config.toml
experts_per_token = 1
router_score = "softmax"
balance_loss = 0.00479
router_z_loss = 0.001
init_std_router = 0.0189
beta2 = 0.99
batch_tokens = 131072
Below are experts of layer 6 (counted from 0) of a mixture-of-experts language model. Rows are named router (the router's row for the expert), up (a neuron's input weights, with its number) and show model dimensions 280-335. Each number is 500 + 40 x the weight over its row's rms, rounded and kept within 0 to 999. Numbers have three digits each.
Before each expert's rows: "mostly gets" lists some tokens that are sent to it at least half of the time. This comes from a sample of Wikipedia text that the model never trained on.

# expert 11
mostly gets: ")", "'", "’", "\")", "ić", " Jane"
router:437535433523524450539556513474463469522537526487481450484414457555516480514512440500554541488548500457494471439519489503469531460548546494518506499438463470490456469518
up0:580526504518513555502481466507461495543384522493457473466460494482526557482540559512498467464439485486502536531505529501498526507513496509542423542534529485427543472541
up1:492465537488516498541572506427570493485554414502558517534545441508475537448529491481489478474492524499536495440476419522461491520567448471541529466551458479523526461575
up2:505528507469544448529472585463515475486474510508482426416436548536525522418427404454437506529585510533561512535519494511495558496472598510589417506495488540493503623470
up3:505520502486471508499441422457468539503491509481465441490470501518534489467461495552533494507500455498467480486515478510576541511488470535556498578506531474471433507571
up4:536458520539448493497523490524522473487483463473532524480476526466485474482476417562466505538500471504498536497495503539479500464465465452502498538511430506414527564454
up5:463484521496482552502459466424483579453468518504545540432548479509550495418569508491517540475475536427445454497528461510446437508512502521463486477494508564508530474538
up6:565515469520533501535500521519487543560509503540451521470518488491477502449467498515510535512437475573468496487530469562533472436533527594514568559495519480458485573488
up7:442561469451518442486562462511502475531464533524407496564537443470492492537561515538525505520513532475459451568492527513453532543465468530552595451508517543575506393543
up8:447554518480559429507556545471493518523538489535454509457511582501452503519479459500518561553466518475590460526485442544537435562564520464558485505468435483536537476498
up9:515532515460372534443424548502540439414419518508479509482503576548466510445506525469487514554443490479517469455493450556530524450494517515459428496523564513528457526553
up10:493479488502556499486474378530495471421519495502524438450491516463497485500461483475506542488545522486567420529508504458496528460529533531520476537595420568500573477587
up11:507562538531511544459500533574457528506490454527576418509462496543523496483509505495456489577470482465531578442500467498457540534467515462444522512460509523541511472477
up12:529539493484449486522481547504474520496481530515523522485462519528491463591484493512485487464490493522504487561502490505471492535476491458531458519466496514483512500492
up13:442507521503518521539478564520505518484472527467466514505501528491518508543547490515516483497520480449519539508588430533513523529504501615477521498493474509524480510500
up14:549549467481504470543489543547451439564498552583522523512530474499494488455478509543431578493496513427504456439472457595499485488541551519517488567519492471428559545522
up15:520516490481459502450501588483416526586569491454504536566462520428527458592585551428512532498470495509522557395482566460479527444520512548477461471454451498465410482504
up16:494555539491527524498506492535530501525528455467483458517497470471537530505531541485472475583537514499510440472415533496522464511472492544548485458498549523513537521475
up17:497498527499463584461489528475477502475469573513490533513587472490487527477438471480512439579450549536484493429435500468471495477543461481502518429457493518469508548496
up18:526484468579514490567476543569485504516486498516524613493527457469446428437472458477559494474501494543423496552508546516521492506532509525495500495513541455550497464424
up19:504454470480500451523500527551485504482505474496461516498535483464526584535509475496462483429485494468545542513563495514453528462478518504448537549539464473506514558546
up20:436524528542475476460497540443460538479502504456447507520528508535468471516507505452452529496487506461443461550541535512530507499535453517559530495589694461486546490468
up21:521466465469475487519502536457542494525464463538481542522492480561551574537480524497618560518496508487429479554472513544560564497573474479502486545573582453521460528544
up22:560546446472524527463555550513473505513507518479488372492520515514546536457552513505501529528574556569518552524446495473485511513536520527457500524467502425507455531521
up23:520430485529453440531537559477503484538436455508403508455550520557512502516560542512503466579506452485547481475532448562459527508528461551496509417539473455493508492511
up24:535456429463494415486561498520542500546516464452520479531468461540503534498473504515522526510571491507510474531513532532498562472555467493446515559497514558513484551452
up25:473511459501526485526474576542505535468439507474510514455416510521510540419505481494507522476498461556536515484472540506460395494482545544478482572555535435477541535530
up26:483488566539495509507521480502431489501510508566508516468488533530438458480471443534470442464527571489492461502515504502465452472461480541550546509485508546528499501534

# expert 9
mostly gets: " re", "°", " pro", " most", " so", " non"
router:460519523544576501491506464502432524531527527506476562489447510591464557526538505530598555508584507474507515490520441498486602498495516477503528426490468496456447510437
up0:488469458511456482517494535499492496539560443488528514399456507532501482486478525481469400497487488509524548478536455445501439527466485504532535489604466551478495531451
up1:531488570475523508470494558472499499562561490580418442513514479569465520432567496491496407474457478506456478525508504561583478444481501528495493488458468468524519475463
up2:441534491421557452492521497474492503527509489525471532482469506468482545605430543494467569534452504475484451406515480538562449479475507581491461522478535504508507483524
up3:452480510494505510467425505577459562490495556593525601509482510491521499545498512457576478496533506494549459490511481510500409512556539542481496452512509545458522492443
up4:535416507446548458551501519429456440521506469457509568472545521516454564518541500549516522476466482521532471491535525491512451473492520518523557537485578466514500504519
up5:486490512559486497563464541562494519524501512422508437548485455529489438481537524494497471473577555551481510559487524396486517445494545490530568578568404375494494424500
up6:467505500538520459490506458553545519493494472440535522502511476468459539544465522498480459508532496507527474492560420422536573495439454492515501542588467518455480489505
up7:545484529469513438481479467509516521500516493525465479557467518498531529539507523408538567495622457535514490484500529497529474465519515522510430495423484558554486512488
up8:517453453485530457517514479506526521497467464501592458505507465451419549493464456512564468471549487517462520546533407458412519473485515468490435466451480468440529440511
up9:558453504460521503493484538422578452501526524525494451494462408486528583510500481490485474558455583497473614480439523442514553518503498499465526511455511520610489550536
up10:502447411526510534539484475538497455534484521546481508504516457483446569514549509498491494484553487452510509359498438457513487488501564542506439500461461478495507457490
up11:458519437463487475623437439551475473524506506447401454458558490483511513505537520519463476522477543517511574438539494441481548530538529582448478524528485520508527436489
up12:499505520579487462496527502521461493516499490509462472513474481465517528488468478506607470472432543556534476469551521524479516426534590500493464464459516419459505441477
up13:517577502509500513496551458548521517471473547498453442473456519506493534494492504481487521503441458510511544507525486478564439560511508517549528552468468473474462416478
up14:528488521500464525547463501497512485484464529520504528492509533490508523481493533484522470533480530519524485527495466486479547465566552540526525480488465514567460499424
up15:495529548538439525482517448536471554498517508421467409493462515517545467499528499471502524469555424536465505494546422517485513486560520490500497591508454487522542504493
up16:535477487495464458494478486557488480494530440519482476492533504422431537490545536534529408530562491525485486583460547504485506447500533546413524446495528529507536495490
up17:502480514498454396555451582544473538485478593466466592478498502542579489470488503503523546477409512486444524471544520574529461515495521522453486482584419524495461445553
up18:500481486555538483512455458378494428486469546519572498563477543554441478488522543558515479506540458507519502479537536478452489463516455495539500496565515519507552562529
up19:422487510493486485413477510535489521591491553457493458537418550481462532451547469443546567566502489511577489454549523454511537455514522450476460411564495582500481503443
up20:508439539539532516483475469470473483468532536495553532497471469514531555564524474471501563454553553507496558492511556511449500469535451524442558513392483477499487463518
up21:562555426505614496464526473540514418523545529414489471524531424511452523541567520459481468487487470501580495460481438403574539468538466431510572549516539497531534487452
up22:513485542547543583463489529520495392567548427416452478512508446521484535520535503526442506551582445438532569512492452439601539502556449447418510454528457499536544527509
up23:518446497484572565429469473411419487453490466540479543548537512479534492579554475532519483494547445436524564477480473500436480486527448455536440475494511532513457570506
up24:538494538457485553455457456497522498452558433496416513449510535480485473457432570502480529500551512468444483514497506554575608509552482488516478457567441487505467498563
up25:457478573473544546442482559548506518536516543509455549499530495594525483457518475515460516528543502545512525407473485521569494452496547651489557434497458477530569539471
up26:529498534506465583527538499515519413534545539471514425491525507466517489522503497539474535433517546501485514486539475487467510388518547466538467529505520540462506519488

# expert 1
mostly gets: " B", " b", " Votes", "te", "B", " Apps"
router:426545441509523468556464497542504449559522603422476536590490562602463545500530497548529513509485514501463507481515431526409561466562531545427507482521454469445443438423
up0:555537497544485445512519540530558489536471489513502523451479484441522527502614514542436513512507493547440502456542503491481502517530560469488538506551544575465475523433
up1:462527444517469544486531480437524443552526459552545581548539492557494513441459484479452461459472514489522514470535457526594514502521499520551482505486492518498545458524
up2:583507516425561555505491490413517480488529546456473509527405453527511536434578558458495503432483515503552496544510495549436568518491522448508428499516499545538459539558
up3:487593467541513474558482446424461486495503490471481528492477521464481493502518544456561467480455498479552496424562486466436556406548478514424526482480499507533514495520
up4:495528514468511448490559521598545460502527482478517532499432506562540544501542444561500487453417513504506517450422538529441517478473507485573526502488470530537489451505
up5:500544484507574537507535539450470417467464537467488538534477521525486442565488474485530495505535530487549446439500484465465505498473477531410502464476574504552505474468
up6:487458531420522493456535453466499488477447480500511480515492439509514542478538547545493434441492480560514494468501461623525500468529563492538426495598519466571480471502
up7:500438448563514517468576533505499523532526517576497507499501510510476504537525487490539547550485511550518446478532458525526494447504514590514474496521528487437481544511
up8:513507482428590497592583468598439469495444507400484546542458475410541538525459599492519465500476494568499522529543496539522527538560455496544543543496531518504461540528
up9:471534499493444511478439514435531509513559502562538502465454491545463554470559517439465572468569546488477446507521510462501446538486495433458536494526588577514512478435
up10:596550505521481534436474504466523514465473497518511432495521500524561534525481534471420520484501516476487576489509562556538496492541540489501512490424501526533511494491
up11:540462505545464454505555503463497584427522493491466401505468485613480499480458470443433575508511495434495512516492472485544506501519518531479517516462506509527547404532
up12:495447473460500519557474491525491561471529574555455489528528478523489539502476451486611505529457473531504516483491526433488516521490459483514550490512523575452477479501
up13:515455528523516456456486513558472480559499477452519472456425453560451506458484547506518502484522530529436436473504514505460567445445540510457519511509467501549509453546
up14:571523511506467502529434467434480506559462474570491469542476530544481517406450465620460500458492493486447503532547512519411453574500509508528513501499526516488488439513
up15:458532491542522515525532507493519516464495503514495511450454526459505478491538479497501460553463574494463479514484449488492523456519511485571505583490502431482515474489
up16:533444523438463467488461459545571489457457524471525486491525486542490544521569573547540397455491503429560453478413512507493511410510479491532472477455489478455514514462
up17:489511471468463387483510495469568593464535574402556560502411521487485521472546514556463484587494483510486557503465533530503577518492553433547482509481500422448471465490
up18:528474544521579463566510438533549452432561568485513528451569508481478526476538492558514480473490405507462479490523409475481517425474487504540470475499479446482421576560
up19:523503462545472526587515531481445481520478479431416520494500453465504501463531482463579513466488526549439493582461484468398514496486519459478493536455400527473477497513
up20:556489553468436473556501523527552486506559505438496512460524512461489504579460538502446544508558517548514550484542450501486529514510548462467498544523412523500495570397
up21:485495493428527483527471443475531526501523534498562508507524474526531513517522481545513497449479472549507389490487512523502523472544479510406512469445463545441475473489
up22:549514468538552475537510480444527485413411512463415553496490524515474501503544473487571550515482524487458510549489538521455470484565467491512511453487490460541472440500
up23:504461442538504498525479508499524486533573544482477550559522539550506527541426556572446496545527524493469475517522520515451494445416533557500548522493518555507504512488
up24:446497446526547534490473486552485460481501543506501446480500520504581458500450474517481535580580525500501464536549504528487507464466551490574489512449515478507497469431
up25:476543480481509493533456528511487505540482527508471505466510530499467495510515542556495446479487496468557499575470493555492499439505524539425422557548468526500509542557
up26:449551490512439529537524458466487568541511509454496443542474403513441515511526513488520494458513546530466530544449497574481544435463579566549523418470478515451529533505

# expert 10
mostly gets: " local", " own", " national", " National", " standard", " private"
router:419510426461514473509510506549461497525531473482449510544512497525449563464452467554579567494514543529500495442506448472429581410501531512556481529512502498479435445555
up0:502484502467440508474558550520503518512542519504523512477457542515501523433467537469531507563468505481506522461546499396524503513542479480566514475519504446482466520503
up1:443522498424495535557430502522475449523446543421483582512479528550513459478535483567606552395487494467454530483516474510499551526526474459453502523448439570513460534486
up2:512522536460516516491455524568464455433488536433509536458560479503575551552521503505480476566458527452517449461434418493469534501443498527482536475470514480533461482498
up3:468507472506529451560506533514446475502519506541515463481518541507469508494459541538513503530555498506482536501502451451492558559411539459487486499473488535413493408506
up4:541557521532452447414446463535518462473465473482512498469474496464497504519501512451491525442501502592471510480549493459435468426475542584518535460511576514549540539519
up5:516594492440446468493478447526482551595436537533521508470566442503514507542479506451517455484439539494569493438461398538523508447388486532519487523427536490476554525542
up6:428431497495489492484496482479434480523471532613453385463464558554546444523470483580572483451390504485528523469493558483483499515553497523509494475507530550511541594473
up7:484503535475460507527531530559478471450481529528481472495495440495473498510511486594467539575420452537516539496499572511458560530563464543500422460516523466397429567509
up8:436527447471535502501529556466508505511486455414420526560528452442402508475483500470412547494558534497554451529486494494484518489483535492466535532565512542497534484467
up9:515477511541563521463521497513491562516455565542517527512491493506505537504465526492540540451515482575527502498516503593523523480583461439588536523437485479490532455497
up10:420495422502497502473510534489553553577494520467552511478512488543531459523513540491524521504497496552484485450513555550450519403445528520480503561468541483531461505480
up11:375541478483487501439500502564463572534580556464531493563517576480476508501515487486567492477477521519500566499458413542466490510461412488483511551450528515468512472430
up12:473462428592591536522511507486453517522483503496536484484480499442492467500541530482508464460523526532542467597529422519549499530449513527527493501500537473525482482536
up13:438572506537513568560538504530472489536439486523490503492466469534515455557540483566499605502509460465505441462424458538516471561547473516558563522501477524534500556502
up14:500501510445553577499502459463499483584427468512450433556500522494535469462456481552525563528481534482474502447517480544543474424456508501485425523515557478499478540570
up15:552504444512568498570511486533497575514597443568475408514567457552467460479504521495476521505460544419460483499435509549499506536496441468524433522437525508505458535448
up16:424504487477504482472541472553602457482485458538492512496504497550457504448543509461518448527552541504514541508451528525436521581519436519555509483486489507530450519463
up17:511543544458511522449483488467531474482482491482469482469536569512520538558549524506522469503500455599546479484444535450530454508531473432478463509545553506481475516493
up18:581539508527527534507504481486432471488479505475516556610540579479525513467510437507544518445513537479537477481488496462513548447520458534524500535444476516482528434554
up19:454530474435526463505549431471538536535474533507509515532517525497560537457424511549491482496460509480573547474499455479551474463475504557517498563496514526516473532480
up20:505445504486485474510496492545521491595625502471471488567474455460464502454554438466546490516477515562478474465532443432500586521537555522492567476523507526486478509454
up21:477387520535542548582529551444514506484519529487477411461578494498483543539493478472520492490520426482547523457447476472463589517532565464537487497447468406476455480554
up22:500535464445531522484554459487515511481505551500467524470492416437486492394463393530467444494528514516625473399546511567491534506469491480510505543507407504455500487417
up23:458474504516566431547556506575576434536439528440496503510463467554551463510549467566514442549510467523475501557543453437519514496559574494509456523425512523490448508486
up24:507468472458436493506503474435452517569496505522521537532474509536529509584551502481514526494503540493542528510445490465545453525491491507535594502506520425513515498533
up25:498481485579459485512485529528488455481482499501518461408440507474440485469496537485516484448476547455453543538526404508570479515466521490492489524571507532538553462526
up26:507471542554455545527567506441471520440527523546472514435472519477473586479538470558523410435465492477505532463565449523558466470548472469491506536500472461436444534509

# expert 3
mostly gets: " on", " which", "y", "d", "On", " On"
router:409516481500578420516464485530502494537475478406445537494432488556500568468495507567499469512540535490480435486495497581489526439580538505445500510481500444449466523487
up0:497437496552513431518537488519472525484445529469499430518510524441512523559480541537486506569467443547476509509495502488481516482586492476557463485488539417495484559571
up1:527485446475489466485545613578477524467522517439474489459503413589441505442552494471516513561471522493511539488548410483543527471560521533484476521533570516528435555554
up2:400564496447545551548528457546473445514460416509528460496545559539523508516509442520521500383527513534460519435491501490429495575469482530531520418500394494480488477468
up3:508550494507475561524449491417480460509520506466481510460511466506523470542515461508542524528585534500423539539523492463398529547547546502592540495438523493514432528501
up4:533475437501548451503457451453496425557482502459479545555548431499524433485481556458496447484428509514501545466530468534444577470488468446599480526465514424487499385475
up5:482496486462541417459472445492472492553454576520524502509466519550531575484518479486466430556493479547508534518442472461548527542512535544418461504473544514473547464540
up6:430522489525516431479443527473525515510442535457445443484508500531388467495472536544548500546463463551510471555524524561510499456441536512512453489400526516505545492582
up7:519486459520509508506561448512484420510466522582579425487474450490546478587575522494497453526509579493531558526510457460478485537528538490472494539525495439435510535418
up8:462533510451551486502566471485530534456479491568492473463533460462565571545562477476524419576489476496550530428485444492437535449548533530437494544532520493510488528493
up9:462465464510538486517407506527517504522534497545480545430435486496474464487500525542563527412531514571565532493452484523556473543500527429496461515424461475460503470515
up10:433487533494577512522523519486601492460502469497465409457542546538439488493529518459476454445501452536495547534522506526594497452468477453428520478503469399509444502536
up11:503485525492483491541485469525503488457525530476473523509519523584505497522497546501469509433606532513465503438502537488489485529510523511511520487510469531398458578455
up12:521476398506533424474524473520474528490532544451479444575540511515469506509497460478478516509505500453539490490505539456480478460527534488478528527489509544489468419489
up13:485438423503563537492509529549467495429484482562453519525515486516515443359466552532518519457493471559518455489529558479495511541498528538533507507592535496535562456493
up14:489474484426514519495518501483485570497516410489519519499497544533501513472445510463497490507541511517510587434451431495461478512506515514510457520480565545427516535505
up15:543544517496510437507522524487498479529459552520488581431481475538578555456473544545490515437520525509456462563518374495449539463491436488508467493564524525578441484502
up16:512534509511437432573493527430534589488482555493544464500601533483466502544486469483546552449553462546450486485483481517514488555561533480584504451468435498551505502543
up17:533480478547463606507501505465570408511482433532521486480521554549500516534487508511551491477469472544494490506530559457557395545576513504457491594522536526473440553535
up18:495519549466523525505424534382490544495452415529515530477596452452526472511518494528570495561460421427570427487552471543490554551446533491530509582454446506445483452528
up19:514492514537536544490611546567525527531502511454471514486500509449480509505488526526554467525499457528468472476524535504457490498534454507497539461501551454484472516477
up20:490465430500542490532496458456488521484437478546457533434508510533444513485486439532498479477492489488477528573402452408506523534421565503556524511484537449477473510493
up21:490479488538507510455513471510423480488511492521457496499483488579449547513485533507504452480398517465535526522550484534512530544504547489481501531449476486522503479474
up22:482465465476502479460496518514488451494565467509426494475476526510479604494464498496498488454447478459538520505543484515492551448478430522524496496501574490436508506462
up23:505440497608529477490481444523422519517563522459536485520552514451510524490469525488499450481447489520491444451508485591420553480503526530580566526385497518487490493511
up24:511498424460475486495458540457504515484519521519490491556462519550523468514411492511516463577618538511456477431462490505488434516485496497481504521519488499577587486463
up25:487480539478459530479471518527465436516381583457447511556511515488481478489458529472547501455500563501463496430509514554459444482475540528471530464503475479566525503495
up26:425546423502551430530575559566533482533464485552435496454509482500513477471462505527521523514544505518533520561491455445527504513490475608455505542516439560447521552549

# expert 0
mostly gets: " He", " Le", " Ri", " Na", " Hu", " Var"
router:513575409532559492515584499466533565541531498448526457490484494609456477459524472593526507555556463483535467450486443524416521489558544518464564444450490496482493524501
up0:532470489462527420535491519472457524492472396515533466490547541486536495487449528526447490467552519486578469551498500483524522510577480445532505534504507578482464489547
up1:414459608546459471493504470469494563475504515443502469540442524521397529451514406510435509603526514538462508469434546472400455499551542534503495479517495476495495456509
up2:559496521490515578436475567498514550465479536533453513506544502491452483518467515511434460496518473466417433484526472520528486554536461535483531540447478519490471557415
up3:499596498493431550495478505534472495527504522456468521469495503491480521497460525584443523623482486527521451487500449483474503503500508517544430502495514478412514482469
up4:471460529422446486540499542431504531527462500445481533488533492513516517497495457526484537508575533566475512484557501455419605577556481493481461520474552517582577514434
up5:464467539413469508497525508494529476536520492445520504539560503585554509472462508495487540473560464424469454555513503452534531470543449459527497516414493522530558531444
up6:480497450473512431486511556517546433498520507494584518517490524517485431515538533515384549603466409436512497452474545531609484512492499470491432496548491498444471464520
up7:531482591540492451504499484430429499451462483533475541562512497538508535483511529541385467525528491501494499527592451495478487559516511497515433499491525527470515540482
up8:496471485519557438532495555506507539513478535466483489515465502533521525511528491536438461567459461482499552485467544469511472529491520486481529501539477532554466523487
up9:534487475481455502477490523449550526381491517423481512578479537525446518556504448534506478534508456480537461409518525463440433484547475531524508482519514550467467557514
up10:494538540520504481467541521469502469496504452528540486545485443419494547443606461477475483486527484493557515518478509460460507507466425487543524514490517457498518545494
up11:459523472473527522421409522502461512437567560447577464547511520524509480484523476473540500503523511482409503475539511521543484457458573511479510603501465539539489533496
up12:493445474488554399554504473510534509557523513419500468469544522559509459555515505515443524498542533547480525496458542493510441483511491474553492488577559604496529505502
up13:512527546462506500489537549504449502522490476486488474517545502518510509506443493485457589513501506504527502497518517512462415486482540472516541569570452459609477434514
up14:480497433497529564421479469524504551522472535496505525519442500487439439513505547469521452473487519535506492528510469488455368463516510514569509466476496484573487552482
up15:475498456554516498480453497547545478555477515493467509489493548503489508551477426451582575541477547507475494491558492526565506434539450457558499524456520486551533456541
up16:538483567418467476599466467527508489496509499448606506409534504474476549535458527552520506436509468522575480504539530456498476472574492493503423544465495497434470482551
up17:577599476451522491531491488484439538486469532483534485536536436464463516471541484490475520519475497522494493497461522466456460544495497471492555520494454508525442497563
up18:583500547501542492410473477498499501554440447461513517439498468485440454485520525519564539423500486506448490493524517516462573509586527557493502477522520501473565418543
up19:470567414488499538544499481486530493514501536464484455486470480449468465463497537508546574482496516474512558472473496474412459475484465447477471462562476450480533543584
up20:480523530550471431464421443491536542472501506502509518459583495532488478588548446524423422559499439553534529450515476495518502517510510496470478442466515507487473451428
up21:421489391494468533492545465470471536503483441516493417484544535469601526494518410518552473531529574491506510436564468446483526557541522495509507545510433504480511523520
up22:504532571426524496514498542555526498489516500478499565495541496476491467500455488505437526464479486545533497543503491496558509507476464488556547499437427517527481388510
up23:524594469480503418506523483515547516480599476576456489502537492540468469533482536501503530426538514500466527514495574473527568509471520476534464450436476536470513497417
up24:520539467523537514518522502507493558573514546458520510501488489438505505475523529507546553564481586501521451538485493440488549518482493414481446524509480505401438521486
up25:512525528507574504537502484511560506481416468465482466474515416423482504491488463405507431553450525470453506502506574539456407558509540442529473474553492472478557549518
up26:505492508504502523501543520549431439419555503534505459521475555498464448470505432509514500586512529481463459427488461509474470441486538556485548471501458510527518514487

# expert 2
mostly gets: " R", " M", " St", " based", " North", " War"
router:490547468461548484462478458511450520483444562475489464550507440512428559535552420529540585554537461451510494440512462505403514500512512527482524482465503515472495487462
up0:492492503529488503557464508544467543455486480485432583611445462496435515536549453515488551484511475457470484504521476530497508467469472564454558486563517525498496457536
up1:467554536494486489572472515549506469434411461514411480494514501454444427478451578490535512456504471426488496471486546562433528498498520489467504554480479535451436508496
up2:487580490487534422540510486465508504492484500537517497568567466522480508432516462523527549530514365475434492548466495560448476496518521440483487488479454417540552540480
up3:494455484547546541513516410513513465549428500476442457487426536515543501453494466501467540523477520506457467436481481500429525445532548480541558544552480521505498424433
up4:488514586453555541546522457560477567530439541516523496443568544508492568515472470504465547498477500515494488461533502418475518461477536483498532431465502527434409544448
up5:486479575546480530569441456566462490440505506478451561477461515514516569512511469478511444462523498527557472434433485508492533534553540437496537544466435518511458506467
up6:450480427536519458538519511557426447455506531525506528505498491559551511562513450529540541492549469464500533550556511556536497537566484486518456532458468521513454470438
up7:531438383462595537501522525545513548520505539470445519565463529468505444513485513457531506526469492539518518464487532468528480474461548506550455621542494530484472424429
up8:421488490468362425482519525516478536482474493504477519550510465521511430552557485565467466468484478532518458505481470514598484527541500488470481484475508544555476470533
up9:467490523471540504526531536509477533494530586490508497454439450497424542505480510470505455551476441523505501458488544480489465551511476485510498473502493501536546508526
up10:594528496496496549496502470464417596519463552440455534475468488502484466478492519535478557524414489495475484482509467450464467476462481518499484478502534482556496526446
up11:497478507529506445500493543545400498559500566489512517464478528502458561534515472429546500468499482524520493467499508499523467445497479563547457553543562453514531500566
up12:455633576462525533509449581482451590547513517479501479526479438497506537502519516538425490499500492433484471482470535482467634536466481523500441462509526536471519499522
up13:531484473506478500496444497557474481465482514502401539458567475520476542514470526506429494511524507501517536463556469479504533477533461497486489490481518527534407446424
up14:577460488580536493480576532431427463480547469420563488434471490472496546476546517534499527452469436453540393467545496532541520467555485506444511448483528559552542567474
up15:499509523487513522506451549501520541577489520567485520509534472540507549466486493519489541496487488420501560466557489511456441471500496492576563490519428563498472533462
up16:480506512431500492560547526533528473540545451498535516510505500537471509489484474510517534476449439418578397470478480512545485529477468475493505515388472524445530463521
up17:567522487485477419616527520460532543515536584524460505503512539472499489409458554526447547482532484550590409526437434503506446530566533436472526491588493508432491542480
up18:517495516522515568449469476457471515493556504505543434547529489458428467470508533457526544466550445527512589532558500438456526503408481549439491441493531503463526562470
up19:477584509544513511553473521512562534493523421489542504475535535542506508450512541504460560457478491480481445577494493471545566520521563512489532564490505429508534601496
up20:481540457427453519486464468508508476544510442458521520504500541495455556574514546501467443534457520548506583479561516489531554547398461522610562532499474447521441600501
up21:469520531496462458508545471566555505484436579492484473481477477552502583500504469466481429437538473518570463577539480511506532504548459523494446427526407549489493523520
up22:509485474444491534487548488528471520513492517479496465403481479503483441516522473522595515493513527489491525525467489487504547454512504540498477446509418495520515488509
up23:531409467518505530516488495551466505517458526540452555545523503460516469533493556526552506524492488452490491482565495529500486517537520506452459510494557552557442495544
up24:581531555483539513507436519575526501540506501489447522551497527468521546443555502591435578511480534474510532530459456510536457443453427456527609512492484550472502444527
up25:501547491502544487532545491465520515472522518545504531521510567552550624548528506465471547478509447550513467435460509540501476523546571492458511518471522536532545510461
up26:476441452532475502530523520521523520482548478530443501400512569476494485501477547565529432537452502472440509546519522492437609494503515475468442527437537451492502444526

# expert 7
mostly gets: "==", "===", " ==", ").", " ===", "===="
router:454518491529558524544479482508507551473476524444498472559441519523553509476537486535577568529490471488475518415531478621507544429576573560479512498492470472510514448479
up0:523447459484482513488497495536539517518473435449458455480515498523565480376495509497540567457555503571424509472510541450495511440537536538446537522472477440493484440484
up1:503564461442459497546522459453433423488467450446513605511492435513535475547519469430545564479519525513482450546536504525467508516529534500470492484526520494453517496486
up2:507546491507541514449534495472477473592511526502542518610490501522451529557491498517515517492659507489589523584456489505391530474485554520513522481444511513546498476492
up3:530483438451465525505476562552539465449461498515460440509510483532501493446439438481576374472546452554505486573539488467495602490502533543471454557525499484511482452499
up4:526539402464432462520498513432512482488488552532548460607531518495511592504491605472579519525501523478508518546497460433530532541455490514529407562572512469523562496438
up5:486547451543554547522518545505494520533467473531432526549547487521476487475472478478517528515476493523484546581523543479452509482449483507506539441549532530549502424514
up6:518479528551463488459472518475529544521488445467538487535476499525469594495526510477547539465488464546455533454506537512524457512574459569462506470444492522465508512557
up7:465544526410491460552475499524507487494472493486586555523492546484472407502453523517549507538494485508517547462558516490530549474450586576478519548528510491583479516582
up8:508535497537533477480480521496525551478474517495500525548473483432526517477482481516523523506524498509436542521501498526528524420552531538495501528513552461535507499515
up9:510493550443474547521402426509381467536517587542489505532529456487447531494517486504444556525495498470497589447531523528516545380478530539426522531508532513508493538510
up10:476576556463487486511505579514556540492438495488492546491542498570438494498479498477481539584553529490467520472451515537496487503524519521531447508483530440503505552478
up11:538571505479519481520491512428540525481560510498450455471511551444491512481542513501626490488544468468502546456456508500523530554503442529519506516423446435492480485454
up12:481483509475491540425532501569543489565575536536501469465506482472493589509421481492578484599529510472430503508526536529452523537526475515478537481476582454498523475479
up13:480527475556465445494464464437477502462516441422481464461492526475531481551518420539451478492541450545569522493512538529512489533540480551511524481416518528523486467477
up14:529426560452546432479540555464445492532525556596563433485540456446502458526486589527518554426502503445519486466445533490460495590514469465489514477530501487540469479538
up15:515507411482482474482536536468445485498506426498488471546510481480526461490578436516519508518479469475555448522511464464523520499512515540497508542479527509532524514465
up16:535484473492465527582501496457503486517491502486445513521516483497516455517494519497528443437437483448484462517520466420507484477543499505405487488401484526521462533526
up17:508517535499485535523473461551497535542565510519505501499569521478522568445544489528567542485499465490493460530597493544463477526470495502473496383421502463452470492518
up18:523487480517480485511558526439517531580445565490484482506507492457455504442480520507468487493514401575516502504519547496539494488459501433539439504580443456454468508481
up19:450526493509472516515520540464512505582511543478509484485512514482405547476505430441423497534481511447482540440426436514510500481570539538474540487482500475555498557407
up20:466515442475488556443563478459507530502501536428483482473440587492570478511545462544448462537512478594468533533509428512448511454536469468473587548481434507464482509468
up21:463483474482497518466521488514492614518388473513491505513445526511488453505541491550453455494504433560504586470558447543568504522490458502455515469489467492496474462512
up22:531607464491564434486533492491492504527576440434496485502493494537454532493515470490470524488457528507507532480414516517406518481574507560558544493474488514527456530493
up23:509558492530488506516463527529483475494466583524479532483449514503394512479492494501469501447517538520536480516545506507491501521542518464518424569388479514516494471533
up24:492485455506544515492521551454521452560500533500410434527451449524459577542587398446480472520586525562515537470552518490502424588477412459440467483511466501510527546517
up25:493566475483499538479507544529576446449475493527508509517508449516521562495453538511499485469471461464478550484519451456491526549530481478492563579511474474483443537483
up26:486476549544510455499458483499417500473522421569546451482453567505481554487503520468549590476560424500542529522520453518479522559489540524526503473525531591541511458504